python train.py --shared_expert_gate=true --rope_fraction=1.0 --init="uniform" --batch_tokens=[65536, 131072, 196608] --train_tokens=611300000
Below are experts of layer 5 (counted from 0) of a mixture-of-experts language model. Rows are named gate (a neuron's input weights, with its number), up (a neuron's input weights, with its number), down (a neuron's output weights, with its number) and show model dimensions 0-255. Each number is 500 + 40 x the weight over its row's rms, rounded and kept within 0 to 999. Numbers have three digits each.
Before each expert's rows: a language model's description of what the expert responds to; "comes before" lists some tokens at least twice as common just after its tokens as in all text. This comes from a sample of Wikipedia text that the model never trained on. Tokens count by the router's weight.

# expert 44
What it handles: Pipe separators, line-end pipes and semicolons between cells in numeric Wikipedia tables of scores, stats and coordinates.
comes before: " ", "|", " —", " |\n", "-", " +"
gate2:591461524430558441518504517486538448459540565540520513474457481512529526500490488510480479487525533516493518509533473516495510455472501578527422574621434383535576498428517536491476542534496498469471492520503468424536494489508438557503510483524452514438520528556493525524554457444494503434484465495525564493487551591531500472540530512573511503489520541486441507558476515520496525544501496462491511568539541534441467443528510539519580557533532569503585582464460500502468494471522528491465558517514451561531470552418461550543504456400503498496465473541472526499537516545449445463492487517522461540523457446477467553464580441562468521509507518533546495461460500548512489495490570537510423604462447459538529468493440530535493452489522523562464512466485519524462532476515540
up2:546504459494463528449450439485531539485558475517459507497493491489428417461487537463589410497480439510433484506424496469551499528466478461503522570454527531511425497652481535514469521476461528510483558451535521498525529454475484518505512502422536492472563569565458569538483493479577511515500478522498525549485457479463521465483483541453546478504494517547572501526525474524455508561526484562545507436519520525543478484416485506504490480528483491454497506490497457437518449504403377567469497521422498469485479445556535537488548525521465523504487560448470584530412456462504488545562429571495478511472551545471528439572491502489504533528509500500505550504526505468479476469519478517466467487443520551444450504530514517562482489474543544446523456548490449452412500539549506
down2:476491459419490519516567486509491516475473511540481545470549425490608487465505572534499488540429593532559520507544523472518582501498510476485511487439484507557531535509516504476536492468429552452466468510498484487449473529480467551540503454462528460559503564559495527501477462511575504469567466479464494459464504489519440403496568502489525412495498486446540488566597546544529578490544567524487442522470483461529534455541565412456467494526542450475514509524465472437485497461520487560537540483529526509496580497487512519495511537518482471470384544497486506510487508456510510532550562424473431426541545556606486447483512483497524537547526491461484571468427546429499535511544504448464465503489502540439514521509527512462532472498486515533483564514508567458601492504507469

# expert 54
What it handles: Table pipes, colons, dashes and list separators in infoboxes and career lists, e.g. 2021: → club, Time zone:.
comes before: " ", " \"", "00", " UTC", " A", " The"
gate1:466493412485509513564467451517479440481435496541482491601504505533509530488527506482479465470551456492543605511515487542553441493470465497414521514461450492490497541468500553485472477487531440596560511471528565488537484491431462551505513553487461565482475491489470488518425523533533534385514460478442456413514489482477427524543500480511522477467457527557556480499461505512508462482450506416483485470486508534491476479565518445528493471488568565537502487485521507480542516457506538509494445462456465519520554576513487552478512511532506494427547602498521560548531590501514517542521565433524502634511508486504515505526506503465492585538484557524493516478487497529486477482536411462520503466493447412437486419489490452474542506493442465572447479471418451537470474483461513
up1:443473429440515460531452506472514479512454466539461464571468513550500516515453494565486501405515466552567558525522487541554448516466483480490488471512446533498523549477494603528500481535524433531528511441492541456527465480450415551453498541536525546517466381530469544454489555512460547435496509509520508463462522542494499474535492537535545483489525519553523469511492508516506461573411535471457561482494476554543478544607521495552506482484496538462450491517597507497521523494497543486509469445543444494532597522508495568502497505517522467449551546540491454554483518456506547539439589433571570581520469483481458499471511530510510501497505566516471473443478522474494537473588370505492478517538464445520489444545526503440515454450472476557526451532461455527529495526474529
down1:531457534510595489503527547571575511480508445561504461510527460528471581514492456536529485541509519527502521507515499451506556468514438557517563482570493527536557415534521470459459463448464489534583502426518549468432592462495490433452488492439566539497485499384517511507476519483553464452514546416468535526455466534490477491473524525455466503466611498545496479481473519545548477535443467594511500483504421533511537574504461544585538464546477523537483527496451530478549581516553529495447458491494500534556529488552524578523454466492519513537517462537585570520528461514534544468469498518448568489483500435427513496493521435526564494535512500543524425474506533566457462492519414512516470449481405498522553494508520510491502502471517524533479548499480526483516486515492470

# expert 50
What it handles: Final digits of years in discographies and tables, e.g. 2017, plus past-tense verbs like published, rated, founded, announced.
comes before: " |", ":", "–", " by", " that", " to"
gate0:543432512547471503468529433529533511477508416514514555461561431507418501519531450537581478505539464528509557462507535461442460547503525502489430541515535523516533470432458522566450426510502502537511536522541532479515458510514517492473475524473497580517512579562470529464525586494498509539488450489552530621511545511508461539519450423479443470472528486541441521505488428495470498505475534462580449455580492513404524550452467512495532422436500480437539522458504488552474492531531527434492533453478473515526492523518486447508520449479522595471483529561473488489561476445490538523399466478493484511581459428488531494540480516510472485518476479545463543439510507445485512510490543507492499484476536541507506549517482526514502406456467468567557547462443445465562463434469423
up0:475451545452512487506497574442472451526521509551477430538433532487566503447512507489468556485474538497491445543533477454551485462537484524504586485494501428521564499511571452499463541507519514418449456525506510522555452485476523462518501508493523488536508396557505534473490502537470509481529534510531455488531394451500479455566453512492557539566465547475533544540464539455496510527496502506438579596491500497588505471566542514504431509559445476524493498515575512492466512453507570569472456517508598479491446447496540538460497611514537384502553419461468502473497444506535457472523520507517465492509545488549437488499475419526515544577510472550503482494512536506493483535550445477501578490575501508555557477488549520523507507544480457480490461600501528512464509522538537
down0:521483492554474493550524493584562515536517558552514519524549514525557552467499443400458573549566524523472539557439538462489484478456468557490523451467470428531504543447467438499417530522508501513427552487491503470527448462515523556563585534591469533461409453415504511510508461491513555524466449533605516470543547513506449422450463478505529487488485436486483552506508481430482536451477463595539511491513515516544512517534482482490457543434501536533465422506523546508538507491471526512533557510481582524522493471524486488464512444490445476504584534566520458499527491539465491537481564431480455531480527422436460450505583564461524524474464539528494514457479491538499545508534543462528508468476513558475542465459512460490466514462446487500506494443416464500439533461487504

# expert 46
What it handles: Nouns naming stats and units in sports and census tables, such as record, win, Total, km, votes, %, Cup.
comes before: " |", ":", " |\n", " (", " of", "\n"
gate0:511532459457455529477475476498391486533384440528508463457525479417606511428541533514537493467463523494503506451481500434484543491548584535452418451528587523501520495461534507521440488470529534471517459501537487523463542491444574488461525484456509530496490447568526519463468500523499522563437499535490518494506576494534467480494536448521573501514486557566476458530502465482502538514564495450548538511464445530449518458494508502476488483459453497537509449357494465491516485478478474512484505519516474442477494441441481485466481509451423503564463522504469480413507464526458520522514576469528507498513437508509497493471480506531510483550470530571530451477559542483504549453553577517586577446501441580490519431484500521497477457523453463534573484479445488424517490551535573
up0:493413522501516486567444495457538487481562511544489472475533537511495430452439497571507522480495452524506505500504505483578491519438465443508469470457479489489549573530487494455547549497526507511514444532480499564522498484549453458436442475533516455486443503519466447578575530503482499474534486499617538528585460532512520541506492466516549534493568482515512440493499540484592515500436459473524493445543583504472494469518550477514530538538483485509515620555525544420447461458533529475570450435585458535471526509557468456444486528538521541440528425521408484505554512456478493486501486617531445491530547488520444456540531542496474561507495475471568473542484484484496465508428461487522449569508545460446535519484499477563569500495571512470462533529475458531466478485464478
down0:447544539501475483505557521500469402545483506572475457473490518492517422516450463514588512471447422580460473530490500488401493519507571551543405446505566468526499530498506440438523550589487454460522491519497463506477473516540464534433584514466467518499480532516518517530492528427462569507507503521516480540477556550515451507504572417400463431539566440570466477490473483485385486519531493437453577440491527514451520517479526561466538522468478607495527458476453458591513488472606486466493497488553528507468504521486525551522471475495440499480504405467495550492505474491454513469523510511487543518498519455516532479490509503486549461426505495587525482505493528493500532510480527509484530509510481547489495503487484478511495400478556473562458556500466527515514431450505484

# expert 25
What it handles: Dashes, pipes and == heading marks at the start of infobox, list and table lines, such as the - before Royal assent or Founded.
comes before: "|", " ", "=", " •", "-", " Country"
gate2:495471439494535492550525548560489496429492543438534513503472488564602414451459552526450449534509463562519521475452568478424495479539542457541544521545548542471551488515451468599497502500562443586485515460519498553532548464469476475506474462514483452503522475499527428482525484450466447541516504524533441480514456502523481522524508478590550473515542464540458538591511444459480572511556463581520482479495414503507487536511489550433550558477509569540488462494494540492464473535541469492523505405489513529479508445462553495466564574466537488601452503539499442500445443508444543485514517512494455464545501489487512485480485525428515486527451556456442456494473491530533480481511434531512506428526501440444584487482511462532517495505500513414595513457477482562546485507508492
up2:521505585566452498435423476386492481478572490517493481481543488478448594506517449438522529474462509469458485528520449519592506468452474471460503487447493490499498534469535541447598457533437490456526478518481426475525481583555530482505501533498486490542516525493503585473524543543491517437478501420515570491542578477477530486481484495471462487485531547512573467498521539530552457498463488457469513499536583467473424488503527495517458560530498448411534443475481427474528531457510536511507502512522442487479450546585426564430451420500470512432521500483520572520516557467554488482469519543543530527470477542527493472518555453525476549479550485575542487489490502415479489448470511451542480541471526526540490539484509524481440536493485507550426499556574486479454582471550496
down2:514463528505448479560455525506507468447498509558519529457531495405517435386530484517427458516476461515510513468528494476504564527559521472511483522488554461413484539446515414514538493500467528528464490480469511476526448473433482443526520516553580440544457513512526510460530437519460466455558462514536430550489529528547424489453533521515487544553522446467522436486495481462473533501550525484416497538486508479486452540495513516526537487437448414567466510472474465489605477530484522534501463473475413484500603565496528503466502439508518458521500484508449509459440499522458499395566549518506546491513489514474531428554441455476524497510515607434486534489467489456528538532516556454469504494475527469460509552485482447480504575482472529531486499472535622505501550539543427

# expert 27
What it handles: Determiners and adjectives or nouns of time and order in narrative, such as this, first, final, previous, season, home, childhood.
comes before: " of", ",", " in", " was", ".\n\n", " to"
gate0:570534527533449432485556473534534486521447490474604584515403473555511488487489535537543508501499464515509419408548543490461570533548518448529533441525468540517513546490561542499452481504477501469465491521502491534477466536470545462488445448460539478583476478490504519497475480481491590501528483495505533487502477488524483438457507512456514577464526492517561513512440514442519406523593477507512488497527464489483496446551486561556446516465461497462531521554428512487502530498507461458453552433543481512467520537518572606400487609440571475524497462497477492492403466496558488481494506514494558520525449493565439514501533535562439432442555535422504447516447555496489437487565509450479534514530535451537533546510518529476538507500519504530525491496462525509534522442473525
up0:467506512454493457458461526456566445529567503483552552564458504576523447520568483449607481407450547514522453565512510463555501477516439484416477549549563548535466528449578488458532513488492525492483469547552426492493545537502544567466459545569496468451486502450437486413521554460510591526523551546436490512543454501473445513504552538546569498442496526497531473477540516545457501546486548478543507478548529533482577495473503502568393551481565504472458459521511521514466532504526538474486489500491492472489473543510489563516416510463485498485522493467481458489524574474523438515549474498519522426532464487415524458484511466481477493419465470539503443472472544493489533551517483480489540499542493560474487501461477540586502545556566557534509480518496497486581530534560491
down0:498474472476458505505567423519539476456503473413453512463399500434501557440486532448456509433491433497521519486503531474595565511538518419456495516518493583469499480452491490473497536540485504455468478462469566549523427526481488531458471478495537540435492444525487492479542470430538493487463510478530503546492525525518504552499440464449508495517499436489519507478581526521506586570506554499494491535473433480486454576476562547518511477479495489511568508570513592512476553522507421550531469504497513473613417542476437479526481508464530519485485565464538527490527550462485544500518468486459488494475497523429402581477491534432558482473512438467462455497430477483570486498564496478490503495495558447544570523487474524533531507398578502478489449473517511592495520477529502

# expert 5
What it handles: Full stops, commas and heading-closing equals signs at clause or sentence ends, often after "season", plus sentence-opening "However".
comes before: " The", "==", " In", " He", " It", "The"
gate1:502455523482494560498545495468496488518410472498472486544473496393501453549522421529591513507515508548443482553399514548511534537498513468503583541455510525476509497481575473468492540515568456532516488530532515443506488476487453464523516524502472487508415512470509445484463505524537518520496526435478581486510516484506521489413524522519514523460561528566449469519433558474524436537508427537497423431467484561543523505541481501549472472525374563520454452428520508539499433523515446476489514457523468485471454513501563530435437487541541455555514471522460429478458487475493598546514496564458503422522519526522544489554464523506412375495507464525490479506517475512493506451536534516486491490507407495509559483478467469451506516494556438492494588537443515514512519478505555
up1:501556529532407550561495505524479455493506504503508445556515481477468480519418523508490545448494451478442570447533471485518536450512489515489496434489519554564527489429524501496498460523464500516596503525518449544481486448449480525458472472497413532435492512454551474499450431490449487465457548440489500473517471512540517505486509493558556517442550473532499456485450491532489481481517510483484503554496436530449546552479542519456458550457536473597481453532535549537452585502451468507542465472493444460536448493534552595508469408502522480535492453464516402507498413461439519494522451572516486427542505592504540549527519526525468445605508475486541495464418553526461517459449491448457557514541436442457546528551498451505499524415495490494527503491524462508486449548458529
down1:538562452553484515515397496517497518485496434479434487427409502459421509434515467521516577481511446473498441571507536445488531503497467541448475547444448544530466406481538485458521452524560466542525483588482502526593501512556480530497450590470479517435556546494511492459474455520513518482475541539496515461517530491551459453491484531490534520548467447503499553523509481532524446452527473476495540544451533513586467512494454465476398509564529568448474546501517488514463579486477499488512439455475461500532476444456519540482534523472467460541477432446467488437542494515401532501566470568512442516456471469546503427517484443510552450575489508550499537563431421534514465535494528552456477511477530552513489502492477539546508523501472466488468528478538420553494489450501506

# expert 17
What it handles: Separators between coordinated names or table cells, such as pipes, commas, ampersands, "and", semicolons and slashes, especially in author and credit lists.
comes before: " ", "-", " \"", " A", " M", " who"
gate1:549518444502519432521485452502467504485450501499469429440468538476496495567516488469473503484499502519399505536599474573496486508487500507485492512475492481486463527414498467538620479514509480461533509529538492471469471457493434564515546508491484562531505454527453585468507408524496557471523391514507461512556522535493518563556539566529559488500514556460524500463529500525432490539489503469525579485473467478479588488486518496521496548550497481529470492522562512500551511539452552556477478592499481527474505462515550523454452442437431608482475477516493528508481557439418528485473455536502404558443536554399455539483518556512556517470521476447504542408457471511491506518509516538523496483455487491515559513552519457457489490502457450558527420430552477493466488451492490
up1:419558511476503471582479477414504505485467532530551467550542501537488603463509449506581469505474503475451480502513491538463490530464562422518492508516524479436480477561472543541529478517454561481493484478530478501346520552484479514484522478543520487517470539466527517526537458517540458490495481549493508515586482494539480496521522468475498471482418439484489530460487437437488548472435465500518489500466436567412553468539464510474505448415439555449491483490505456515528493467496440506502516562499537504556592508448541426586522501530514542520484449493489511523524499517468523470471481452507521438411496495469528463558452516471502539477454588533559459471514497482517555516514467540509516566531481522523396538495411480458477484512509500506464426473560573402462565532518504
down1:529543514513474449609561546544477591485547472509570504523510547485424529424504477472564489509544537516549516499522488528568461519476503398537493523538514472509428460567545456541501526512474508460531496492533530452455542538542503414516444501535491560446516587490596466539540471543500470372466480473505535516451529507524445520467519509479518455477436484454579537484526548513513505507571523512532487486438490525449543515541446439517582501535479523515524430474468488506586485479510448518437499493467536550494531463492533466527478512509532559557527521475461519522466433488488531466499452405438453484526501458531487472449554515515449462513459526514530486534467496538487536480435558495534463456507575491446420522442503441491509492511482525460487510467577607454518504492504547

# expert 24
What it handles: Number tokens and digits in dates, scores, statistics and weather tables, such as 14 in November 14, or 9.7.
comes before: " |", ".", "–", ",", "%", " |\n"
gate1:461535452445540473467546519474469466514429545435495565531543465418496499436514488524495524503483460509504547500532564525408486492544468471465549457541503543549511565449512499511486489534473577514496583473477464450556440516518417545537495530518586554490499504439449482496460522482461537392564481491509426501514498479545455489527438513408522578488558459476448532498520493514536520480519549485508458485492448436455576482507540509409464452557498467518500432534449581516549485452460490513571484494523485470512446539502468514512522539479527470502494503561485424517477546463520470504580523519503480518501507445464518482553435562495483541473401547485485503459507482517432517444548515471469576429503530446469430520468514449457531521545532542555516462473515472437591493489461518
up1:511550505509510453536527434492538530530568451470499469443494494483571499541506524522457459534482518518549465463465441556525502497523461475492474502458465451494529544459428562560453534488566460543524521494442544495460540475448499499536522447434475549494489475428462543610536549559625422468493518529483419542494552493397461498487453446472495471543485510511531482481452509490553465496543561487559505496502456457488484494477485445448470441504521505470517489506513414452578476508509470460501564416468497537488492443514519474512574496545498529540508517538466566536454558486478616489505472470502562458540535566502536520459530561430539532504536568539506557492462519500569470550453540481569538478504469452484460560515480502479446471594494511428441496464478546486487498492480501
down1:494529528467416516475412516492527477537535516469496525516473510478461462494425473465457471431383491487515495472524586558523510490463476443468521528494458465550456538499451490535485493447497460549488519474505514481552461490497427529495541540436478516533397484488520470499485488503494479521466516468528528474478461447537522523554566469533426496560521469564636509500459478521491488495569513552535505541514438477494504521390571538569442438527456528465494454462498474442466539412495528553476486476560487483532512586436445567524447507499542521482516456525510562460532507544438572475521451501458486526420428482514516527560522499540506519531514459472470468468461488538469543480438458460528498430507527537401508435512513495445509547425530499553507498460474432506505556531513511

# expert 28
What it handles: Pipes, dashes, colons and by that join fields in tables and credit lists, such as directed by, Designers:, Distributed by:.
comes before: " ", " the", " \"", " The", " John", " K"
gate2:484515442522464453498541524487486473555458480521485540501494525457546477432470502440511492484565459538532506509525532537487423483443524463519496502508564526444545545546516492456471607442555451540430465475426401474577454488509555409485439500476521474516521504435479458527522489438472505503496466496552519497606513371459508535546514506501501490493467542491451535492490498420475529515512480508454516463490562522508511520435536483483481480527453498497448533464520517423457565487522489475454518480512520542537430494543479509485477527534570479525568393522518466501516545425467459402540455471574543558486519471503546428527567427501474581462477410509493481460511472472495447462529566455524544558533508545508424471481491488518469486518535482559484516527522538489566498450531499
up2:533428424534458550606534495477449506521531488456481529449527475482568523492516507475497450542522522514556509499415543509470527531412499461480444501473505603462543532499426536497399453418516481606451539486483502559446572526500499447505471431466495562535512469417528433470539527514486499520486490505501515495550490499483543534516533399506496443570528491552474558509468479478552483452492532528468534446592501538522481413503490479494517481474485460566560452443504445500575556457467511479486442489508502503459510467465481503428517549550491489559496458519433587538596454537481442541471528482462513521559493496524524520442518510516493495460468483478516467531556514546521487489559494508530514516502517445471479460489496474463501474500478534494450548603541563462484476544518431
down2:454502442480569501523575557573437495561548494501430469475540534515491475516500539583488539505562519519484529477521538457474419570510477475497516529568491485534497491507556469530535497482521484477467404568459469483509561521511553417535422480478502582519520533454530459561504489560508483428487462487488454581537497480519525522528529463522473405509474517524577482464530481471490491479486531499476524426511518550498508499444491473525542533474515492519463490468509502476470542481522447458453458455485535559525477546576548549505479453475492489486551545529438501509522474489457491483538541477454439571497455517485448518525537411503453554484434518548559425508548525468497495535452450500578491528556412509577471539489574554608498456563560595494475448548502492519481457475527535

# expert 47
What it handles: Digit groups, thousands, and units such as km, mi, million in tables, coordinates and vote counts, plus chemical pieces like tet-rah-ydro.
comes before: " |", ")", ".", "%", " |\n", ";"
gate1:580514471576521490537562564522475492487491471490507529469537426524504399510435484566476476452542517518556417447524444423487501532526532488514517582558533480440550513482518503492481479534501482502499466459513506494494461451505473528514526488504545481511522437586564508486556533478477497478550603505528482564557493559460461570458497514454541450522493525501524455460471484475486491576457458483517522504567426523475486493584476520503578529481467506466610466541518496442402470520468475466510555415468543512460462561488458475491521602515556475529519495563518499521506526512441511488513529572452523478493527525480451516471503472507485435535460455502466491489510537537404552516516524519487534523543480540551572533431528504534434501452572425492480503489479566486538456567491430
up1:504496484441550473437533414520492456518520532510480480536473500472518497479487449510519523447465494502567520552507511531542501421468460558530477403460585538517483534536464544517485478482486558512518491489529425547511506554480531469428505566532535630546422491487464555481535493495549564440449476487455509491494465457577530451458581519551549502583464562563489537501438547586517436456474509485502464424515535491534551484452538526495462550502559492522459556494549457602493500541492509492547463476506494460483525458496523548486564478445473456474465460532498506517502489497488475552473529491526513512531518509606507465463497486494502541432493487478501500511437487472497467497469444476470519482563474506492513427547530530510533547537461529619599497510525425521424440461520443
down1:466407475546443453497526564447453507475516500547501553489503419534521560399501545532558486452514512542507580531543489519555475507485465478517542514466576482474503448489546494488538479583470524519582494524551475528503467526506503461524517512452496451515545476515462552485436482550488529485524436566545513566453458513499499476548491446515557515509511497509526601534551484453461533498465532397474462454531583571592507456457535397541524505552469475528549494500476482576533535540542459520457549490519410492502486501486482486517546549483511473519563443490496460504513488500430484428443481433490448476460495492441505476422476488536550432445491534416524522535476541531468537478550550532514443483500555487446443509525530487495440478515459491553492444479483555462458464473553542

# expert 2
What it handles: Sentence-ending periods, commas, semicolons, colons and conjunctions opening a new clause in narrative prose, such as when, but, so, however.
comes before: " The", " the", " he", " In", " He", " it"
gate4:522462459458465528402480551480474564535501436500611562545426506464531528491543492523590508451478512509512555519422534532491493501481460496495519529484566477467464544464438431524549537489525464528414532477542495447451418479504525517561470510432492469453482556513486462506418414517478497509528509525490511479531507458430456506515492484503504526458546523453447509481508445572586484528558459491509542526450507442561524550434514479495441442458457509541472510455542447590520492450485423500504474482495542485448457535520466490512559499514483540473467549431489501463515521538536447516578520473529516495483524553538491457642511542504526495513559450561513441514501435508490469475562552489445490465503517506440509527501461479516524552444495484422516435504496540514480586537506477
up4:462589491469521412618496432506536473509524546495426438450553513547449490482495465449469470557494483510499466456566460510527461474497520489466423458541461529520553446600549524505462461542533506507588453518526482501534574500503483456455490530557518537496496465429537527524555535498486535468486475448521496553476454520555506420510503544445496457484462471556536510530493538484447513498463512463439536520554497568444473462548532572479571532549512524485504442558531584487499538557483481472532496523469472482532511506438534484511462520481521510454528509498519469538459499472455493517509514559540439513563459496507491535350587438451453516462428558467486507513471570439445516470453446463519464508482490451518480440514540546501480443571506512523500533478514447507499441504445527
down4:499464450504478511512496471445508516559520561452604493539535467464527498509459507479505464522521474479449513510494457493540512414542530437494565490502486478579445483477500472554515541516436568530492510450504510523468538505510501508445468510550536560478484576491475498568486441530478463498441486534554514482515507527532496527446477421433508511467517535485468445494503591519494494521475535484501470484482537464521533506516433505474570535432503473485513462445473476581526494422492549467521512458557500469464466500512484441563512497522548562481573537510529494464513465479444435494566435516525433554469539436477529500544523483590448477485487559493532546490565490511510426575450459519473513573578584524441512477483542518530456461545451547480564415415408570472487506505596565